Experts of a small language model: 1 pick a token, 5191 steps.
Below are experts of layer 10 (counted from 0) of a mixture-of-experts language model. Rows are named gate (a neuron's input weights, with its number), up (a neuron's input weights, with its number), down (a neuron's output weights, with its number) and show model dimensions 0-255. Each number is 128 + 24 x the weight over its row's rms, rounded and kept within 0 to 255. Numbers have three digits each.
Before each expert's rows: "gets" lists some tokens that make up at least twice as much of what it gets as of all text. This comes from a sample of Wikipedia text that the model never trained on. Tokens count by the router's weight.

# expert 3
gets: ".", " |", "==", ").", "\"", " =="
gate0:125127086153137145095127149157156181109160147111092118120155143115083122136137155115129157143122126102134116108124128160136150130135101099126119147159134111122157138109119160129096146169125122109140109088106203128090195115099113151100111138138123142102111088109131136163151159129097136149122146131159111150122111177080148108134112125153129084092134088101136112150152148119109120115144098158146134102116120087120106118138095141126100151139144098151150099091141120146138151144128133167155142113137130159104137129144131165128145148165120098134127168108077174135135150134162111090115131154109156112149189113114156121106147098098143100118070134104140071093127123115169116121118098059152109149089125181149131121123158111128118097111114093113108155123132124128118146084157135
up0:091138096152127153086127130128156173112137124138105137080176130094107107122121134126144131126147110125101118127124100157153140153164117106129088193147115120104138143145155150128072152121100102090141107108137160136101162122125123167126116155160113143123107082116163136162137108114106114130106147138084123142122109162100132102143131102144128090143147116057127133155128150106113098119160092137156136149142079106127148167125139124158102153144114089137146094080117094134144167157114117153137134068113150090159167102125124152103141165128144102168088178094107153121148161154155149130167133121142160123161146133145134134105147105086146125082097124108134108137127112137189086119111115092149121123134133155160143137154148144155089125100123123099124145128126133095150160106111122
down0:123121118125087099132176118125155089164163110120103155123099145114153116105144116106160086179118112108148164123142099166161133118137142121103129115139140140116107144132128082105110097125112104138114129122155081164100089090178124127144117081105156140138175164116138108102112137144130166120113109152151172132140111166151111114146114116084159132086104127156101132147153123098117144097126148103114135113167122148154119139120153152151117142114141119062153144198131160118114122138123127140128094113112159126182131133140126120125152147113111154127121113149173106135091137116082122103135154135112104132119112125070102132173110131097108135099156143177130188116153162145104097123162174143136119131144119094129109094141090158131143145151143164105085102131153108107106123170140117

# expert 7
gets: " M", " c", " C", " N", " p", " P"
gate0:140113058119155113131108170123148121145141134123131106148122130088104128188147125120090142117143154107118123132133131102174119117127079129119124126128156147109132130127093104157131165116200136120155125096088130105127098140119156138137103130115106109120132165156114105155107129159133135178136118105101148083132106159116130099119119097125147131146154111094127098187142136175123156144154104162067166085143143116143169099134139140116134144133107094071144112125085150112139165153138101087152152125127149125076126111111141130120092125137158124093150102088128168140135127137139107115147131133080112128092097101131092127157128120119106060142148152140139140120153124127151126158086083123135162131136108132133161155164131152111128082126140113157115128142130099158123122152062119
up0:138159143132139109129109109130144112102126159147086114076178121167140107118150165152154113136119124167152134085127139138140153149111127127126185149149116133138092136152125133081143082122108170115138107124119091145126082144146119107117117121129106152135113102146124159104113124155172147144088111197197128152132116154107116089130140134115100152098091105116109146123140136141195144139055128113108138146121152103105127152132121152126136103135153117134164148122176112135099137148130154111147152157142116124093174129106128153098150153144143092142116129126115189105150116130128115166124135124140205119127117133129118123085157140129134144114126143121096101172119144092117136114122141133109101099151125128149097113083117151152124122097096100152142058091131114133111128131087163
down0:082116151166127112115137145146171093153107126117096133134090122114144111131120164164119127155133101137137130125140158138116148110142130149152097123149134137117114146136128122092151109093118111110097137143163120123080178125169102140109120132106117137085108128099113130115109122133157157095138158148121112141130161122147115129165132088150145145145134122121115062102079115149078162157117165161136177156110146134100091148120129159135107109111157125115167139118069145088106116133105189137155130149120098116130156127120111121111120183099117135144112140109157122144115117121090155120088120120110138154112155120169121096090147143134144144115191136100153088127167153137119151127134121121120176131137141101108146114144070100149145102133147157157145074118173127092114149059158100

# expert 6
gets: " of", "ed", " with", " for", "ing", " to"
gate0:128102103134165167132129116103111164172103137136122111118139192136115134109135120119172128121079127100169099154126129116093111143126141163104157123149133121101078101110156110153132114092154132138132168139131155164122124118161156146109158175137128112165151134147140113120109150155148123102101125132163129160114071174153139173126122139135144134123120124191076142102109110108130134076126119111054137125096104112092174110117113143135152163103141140101164100150089139124163103129143119156126177129116151104116112153136106111118165129139131119138131117141107096151137191102154163150106121117119109121128108050128144124128127124129140137115133107089141116188122109156133108140132160140139105092088138106123124141180134112111121111134142129078141139149157105130165134097129141
up0:122109151156134116159134150092143142138160141145117111166139124119145132134128154110131151152139131128067106099148100122115120177104098167155106120130112140101105110120120114123117156087099142133170127120161122135170113148122117114098129099140141135141090139184108112149126137148136158104158104132169127123114114173077117128119115111125125098106159141141116123125145120161161161072127112158140129134145098107116113117140165120116145144152164093138145111117132117167099143149113193136163150147153128109042164133139111151147114105120124169076097089137080119127123138135126156127124143131086129094185131066148149123129105118109125124105108109099149174130134182158093154115106152129146122126178144097190130154124136104111166163114152147115101131103132141116134148122093149
down0:173148146114129084126147132183117107082116113117109132125059169112178083109103162155150101118134126102155149133097145103141117073127133079145101120119146145128156125136118153096136156157148130127080100134120108137136129123117157115125099174161144122065122146125117108105141116073146113137136143138073108107154147105146145130131104141119139155134139175076170126125139105103114119161145151077148106144124144146167135165139100099084083095122131130123112142130153124085133150110108109107121130117130109110132144119145131147130131149120163107140092120144118126143104104121116107128136131196125168099135147188147108149110116126133131164145170161124129133116112145119154114137158123117132111111160127178090094115094123162089119100147134152181135107132114133097156143124156096

# expert 0
gets: "\n", "==", "===", " career", " Born", " Country"
gate0:156129139135164102116116148079150137103125115096123109095126116114123161143128134155153135121115129133115105144160161132108097105163129099124172111146181129116096127135166123145162133081128130133126156118106112115099124095153147117142153142113097125127151132150095137085135113106143144112145120186129129156128103159115163119097145083112080095104112097093121107135161105164154079103116134125144122117181164159130110164115123116149086100123136139136147162131102120105092107077102088141133117144141115165135135141111141129106098111167139122032134099121115162142127124159151112117155115110123115122146124174141105102155131120097119132084136140123133141098130127126150119150158107133155108083094115149107096137123143110116107142173111118137123191058086115168149116094135141
up0:119147106110139106138130135107134142133144123112170114145141138108128132121114129158133163130104142131082124132131125123117115112145164090134133075130131123109121161147080115150178116101115126118128136140201128159117121098115097095147119174185132084151127115139105174109113111146124121108075110141132168124142118126118133110118127102129069124086122083078094135145152097105162103109102108127130128113109170141124107099120130164123126109069117130119145183160150159103086109115187135115134104176088095160098182079103131147127154126132159132144132118132105154126135101153146145127136137153109136138140155125122129075186086136127159116130140125075119110109138115130140132104142113144073110104126150128137097137126171125097078160143142098127113119135147100150125082138126112
down0:105172100130101094125173141184138102145139169111144128105102136111145089161104059142128161129128126162118124139137117092121146188178114138122139081119096153138111122141112176136074109116132158097097121128157150125134113126086132192116104168112081127108130115125134120061127101123056111160124129088128135075127151113133149115122117148129124128167116148138109144106131130148128108145132121152115093107161157135135119118104123145119113158157124183094106115101060161125125112125142139143140130104136143140104154135150136128129114157089133147141131151144114155142159107104130106138153104129093103154098117107157131125194171136156143114121118127106135121125124128135153160118139088100108112139147107165120121119124115101125159133098141161099103166130110153118136151112149174

# expert 4
gets: " (", "–", " w", " L", " W", "-"
gate0:164113177119123082114122123133113139092133146138153124147141092127147140092128119197153150118127119154143126112090126095140115129167130139130138130100124102127116094087104101113122146178104129043125106135120120114149152140138106161074134164167121147148125106114134105118112089169174093172126131109126143130107111112166094088121094127111154134142122119101114146133166158162096110082113138117125060101113127140112127155112130122117164135122118148127123147136119150133138126162104165081137132121093103158098131085134159069174152154124149162127139109098130136118124098132111108132129146102082124094124114126093109161128099122135148125124104119108105080113133115158149156152133135110094136078083123150142112143128155168107170134192140108146151111111128124147157116109121132
up0:119145110117158139183140113118103152142144129084130132115108134128116176153107121085138108162128150125138162147160128136169159125111119129120143185138085129119111146137120145100119126160104114132093112105168130160140134097105130072125056134068163132120100107146099136132151156122121151080107144113117104122157123128131176130083154135137123099093100140123100095098110126123131114127094175150141128100155177147122142139190164103122101127141148109173136129104100130136106113098160092138132126137147120108169110138111151137124151166121139138135141197138127145165125123146113120140130091104106123151117125086112147170150125124098120153112090122108140078149119137134095135115132115126128137119135083086118091146120123080111126108145159098087114120143118060112127148108110083
down0:117127169174096157129144163074122154123082150130153139141137127151120112119111163145080157134154120119105119120085145099089137163118154130142103147121101074162100157080148144110142139107158118104124140146103102125091125126151141109145156125149149107118096171161115117058090132134075109201154092103127180127111080093103109156160145107070119093111117126131144135150114112112137138133137099074099122141123126105167101125119136137140118109145152151155106103135108100131177147100133147107155110121133170146102115140185117095123103126101109120119141114151151089131145140135117134143085104121111108094151100130134100123126131165133148131117134102133115141127134115158121152122121107176123085115128127106156145119079117129119173127103085161129132118116092118141116151130111130

# expert 1
gets: ",", "n", " and", "),", "\",", " &"
gate0:106144140145154134101110120124129090073096101108166106089123133149120148191154094129111125149098108117155151139124148131133095080099117134104137127123171131118127103161112158142131117153131091104155119167143135099122129159098103145184087169111131154130098128139122129151127104191125158151137119135142077127144178102150156085116120102139117110120152129128121103130094104111113098116109149116158150183082118123084125128134096117153122071166119122078128118128166108151108114101139164144112133146157137106142134124108124144097147144125132146106126148099119121156146141182114080122094096126128107114115114155094122115128166126143118144101098159113164122129134115145086123181135123121128137120126098121093136136072095104084121135180139103102097121134130133126164078131154141
up0:122134136105066145103133156174121146106102119153175105139133097112100128126131170058083111116161115102145130107147139112171103125140154148171117102121132125115143143178129114155117143129123080137152164116147111141135086098157136146143123088101117155141113137107114115111146144112112113120133143131107097144146109130200139150157122132146130116138112157119141099155142169098133132114121142147165126116136114124093127143140115060079133141132085134135127118086100175171171133153135141107104113100115152116071140142146160124137176122112105087148121116125107138206129169133149135115097142106131085104128117121148081148102154111114134118092128102120144144153109112129113113100104152153156111108140144100122163111158122109116100148125099151107117170109118108138144158164110084
down0:115061097138110117116129142089140147117160145109171158130154157072114158122136123135155168146092125149130133106144139120127109144114119129120132109145109121106133136132165128137106110126106164132128078118141127104144130146091086100118138146116096172080136132108096103111132114086147129090130127099094120130076121159121147140116144102140136132123135121118128121105140142157103117127116078144126112108097160156086130124141119160124092163095078141143155130170138135118130149124118122156202068101110131096176110119100131151104123122128152140123203164136152136156131165146123147118116128161140148107134101082133170141156108132149144137107129111190108083150135124141158119123118110152138102177116138161151128086154121123110154120127116149097128141183110102116112153069122159

# expert 10
gets: "r", "ro", "ri", "ul", "um", "ig"
gate0:141070122175145132104103104118132147149097147134149156122113098105123075168125152113105101119118123127158146115152104123129119127146169109152106110139107178148173147158104109115096133165128151138156172091106144159130119158102130146142129109149153127128143151125111110128108123083107087137104151142100086127093101158134120068107142140154123111153104151141135145151141118149125128048152118131117130155127152160159153138109124131122147130097099138106116115137102138077123091119161105122124139154153113170131120122165104095211129152134142061125164149130125110137127171120121110103108134094113108127113109126151125153128061104123135099110150138140117135124114130140090095158136109117084117127114122143093146125157096102174116117156124096128133090140064130118102130125101107
up0:101129105120131122150108116141101115159104166136109130167130139121094090133117129132126086118084077147159102099151126128138128123144131117175128108147103128104121096145098089079089152143098092142125121145134118138173139164176142089135097127152159102131119130143120093122146137131135151115089119099112113122127102154144174110131107093153141146118134114092127139138127142156102150136073083096115113118167087140136147105116137117138197154154103116160137151107077117133118119110124120109161157137075136114185111170139100131133122133157150099131125119133118127122136098088148125122123142079087112092108100082144112138143143091124078126084123169166143143117111102147124105162169138073139087124128129143129139117164129156126117129140076142128155119094124168118134175128154147
down0:111139153136133131128136147130115061156124118112136123139128075118147134138120118122163088128132147069144111123151141145174107130100112105127133134103104109121107107114111143119125117096131072124139066160125129124140148099092146117149128144151129108109136163178120144109118117143094107127122096075121142122124126182137119090157112100138104140102154123072108114145123144129096145108101165175120078083085121120105155107128158100146151147128106122142113158189106143177164126117141121156168128150105115113154126148086098130126110174154118165131140097082076127163112114105129131111152108127116136160153109078083059107101121110143147097119136129144122134103123155107131164134098109133107077133156097112128125129094115131124179155107125117121143105114121120094162120147116132

# expert 12
gets: " in", " In", "In", " of", "ian", " June"
gate0:165133103171187158103159113123147096129154068119154104127103152120154144128124082147154119150105160185141153118100118119129118159172114166121119174134097110125116104111128183102154113106131124118151133105129087131146097149099120145159140097127101081118118120110124119108093148133126102152086129085142165150157158118112115162129115144138145143105056100111151111103117139133107118111086087127132128137120121133155154109131119105099136143126124142111156110134175103130111092100126130091118134135141135128134144141120123094125112109127119123119147143153139163140104108075160122139166103092140090128151086133169128135079124121100101088174137123126097104114130157089129142082135161141149151086175139153118136113117101128147145131127139123089150152151107121112193158097097119
up0:132122109134101083093152140138138173143155149110170130099146088098193148152101154166100095116146138115143111099130150153153099111101154144153101150138123117123135140107124137134132114131129131112135174100126097110106165145097179139117097114108185172123117136120137112131125109124153076136083175147151130111075121133127132114165111077133147164109160120102098110137137147121100102146069145139099103126128135085090139108105092148115150097105140166125139138108178111150128169106115136096142175109142155108106114115122144136146090141116134154167147125096141147076167127133136117157094147102142155154128144133157141154115129136142113116118144150120054091118104139130134139121139097124098148089134129107138121106117104123115132139127102111141143125166182105157161143158101095
down0:133164141150138106135142123093073148122131093081112150123154104111134107136129116111153152169106150153137155128115110125161113135167100111074134089123117156103088084149160105156135137110134117153148143152140149179123111138109069181160159126147105126106154103130117109098149122105122123170151147112125069148105122128121135132087107114123128129175135142157125168118129123088118115118117144071130123116177136139070122142115077128092139147147183164123152092127106097117146132132109143092130124115130178136129129114147122159134087122090112126156192183126090111137134116127150161131131104180109109097128109120152135104115147147121167174151148130162123123153113144118132149132119083143184138135098131122124130113156162169107120091131143130150123129151125107127118119113132158

# expert 15
gets: " |", "|", ")", ":", ";", "-"
gate0:121164110130101085061136154151157121109127152093139148134151115170122121137129139110151121128094045143125119119149133128109109102101135133128144118115154135125106128112160149127166136149152124137154154098127142147129164131158081108086142139154103152106136111129148154088125162140087110109150143087145149115109121114096123139112125176130106079157130100138139110094115171077101166153119113112137151134175119156110106124152149131167109123163182128117118134150193176138102128122164124148133131119115148133125167140131080108115107129149148138083133123104095116101109104126132143158134125129125118141101082142110163126123128115129151086109158076115131104115142129181116088163132155126119109167128141111105148110146114169150111177115161152104143138079132137127131096177137101
up0:147086112145087158128128138135139129092128094098141124151149145103123048103095167140115117107114165150134128110114095143136117132190111125155127135115128126140123095145136116097073094123149133121129165110086079152104087135133140115119133122130149155148160123112152138076124184154157158125125096115114111132147103117159121100141126092113137155097148132073125167131109103149126122130111142105126096148104158111121129140101119128128121131080119147151108165094054108157104120158166081083147128092137105069139138111116164162135123130123137088115123127160147128121128155163089093133167127142135101131123141141131111157095118122118144158172184175087098113159096135116156124135107136139126137133169117113126138112157164123134176093142145155148117131154124148130140139114129136
down0:144113119108114135156138133105106107147145105127099129118145119155102151122145142123106127127194077131122131128122130135146136116127145181156103120144163118137106141095115160110112153112094158099113152094094135152080123153169098085157144153114125120180126125121117130125122090110115131123098144140171118148123113131090122136110129164120156124177124136058156125176165085139105136102141137087144153103144114146144157141136148148130111157152104136156073182179138108148168161133121127117089117182095128119098144142092143111112097143135137141128080123156120140106144122156130125156139117102108150141112087083146112095144119123155131120128067115142128109150124120135152154137095145112141157139084143111157081136088112097163147090128128155106144108139164147102124129070101147

# expert 8
gets: " the", " a", " The", "'s", " his", "The"
gate0:154160105116103121127127114147114167119082104161136131142123134155103095174157120147128087149112129096142117135102106123134123139103165111147096136121167082127135161099123149079150122131125111104161104127080129096135129140186137150156150092140141122181098137124113117134143120076097117126118100120153146115076102138132112139131124115129113131076096189147117146147091123161115105124119115067098140121088162138162151154115122155169111115134122158111110095146120141114142096120150122145129130139127082168147111122084147129136127090102143113144153088124154157151136173132127107128137169156180102113134112133116139128108107173127134143137120135142115195115109102143151140151130120097114177105138103127105133120151185095141156132145122132136135099171115157177122118129188114
up0:131142148137141122196144136120106046146144131100166122159106137153131176108089150131144125150123086148145092128134142171172155111132126180128124100094067139140085144149148149114110105121125159100118147142132116117116119154110099112136140125120112119075140179166164109127126105151139122115145142128111148115145155127084115130166150130061137169140091084119117125079139113078128124139157115144128151129155099122102147114137157060138140122114112086108163101133196098158098126144124127118142154085149102112129139116156105119113154153154088131136123143130123148131139117133098102097129134107144142136166097097153080133140159133158130137119124129126147123134123130138130119151136096145136099111071078118111104140112097148110121127128170158118100112141098119100102134131132124
down0:116104128125147118122161080130154141137161134115068138096121131136164181090113157146138146125148091157112115127158132154120123127130144115171121147117159165142114105134119135099128077137101102119114133132077074148103173110125123137137168118129128110118098160114164172125136128168121130135112114139174144131177103145125122110121120143136134124137142085122163132145121104098112115160136095139126089138119159116133082143141109121189142159139114075120146137130138101148120092140144116086114126131132128135138152107116075112088102126168127117114085063168093157136088115125140141088131148090148135161151144101149098089134127183117115119096096124097116139126148133152106075126152127163127134118125094147152075139162131095138071138111156160116156160120128123103131100141137129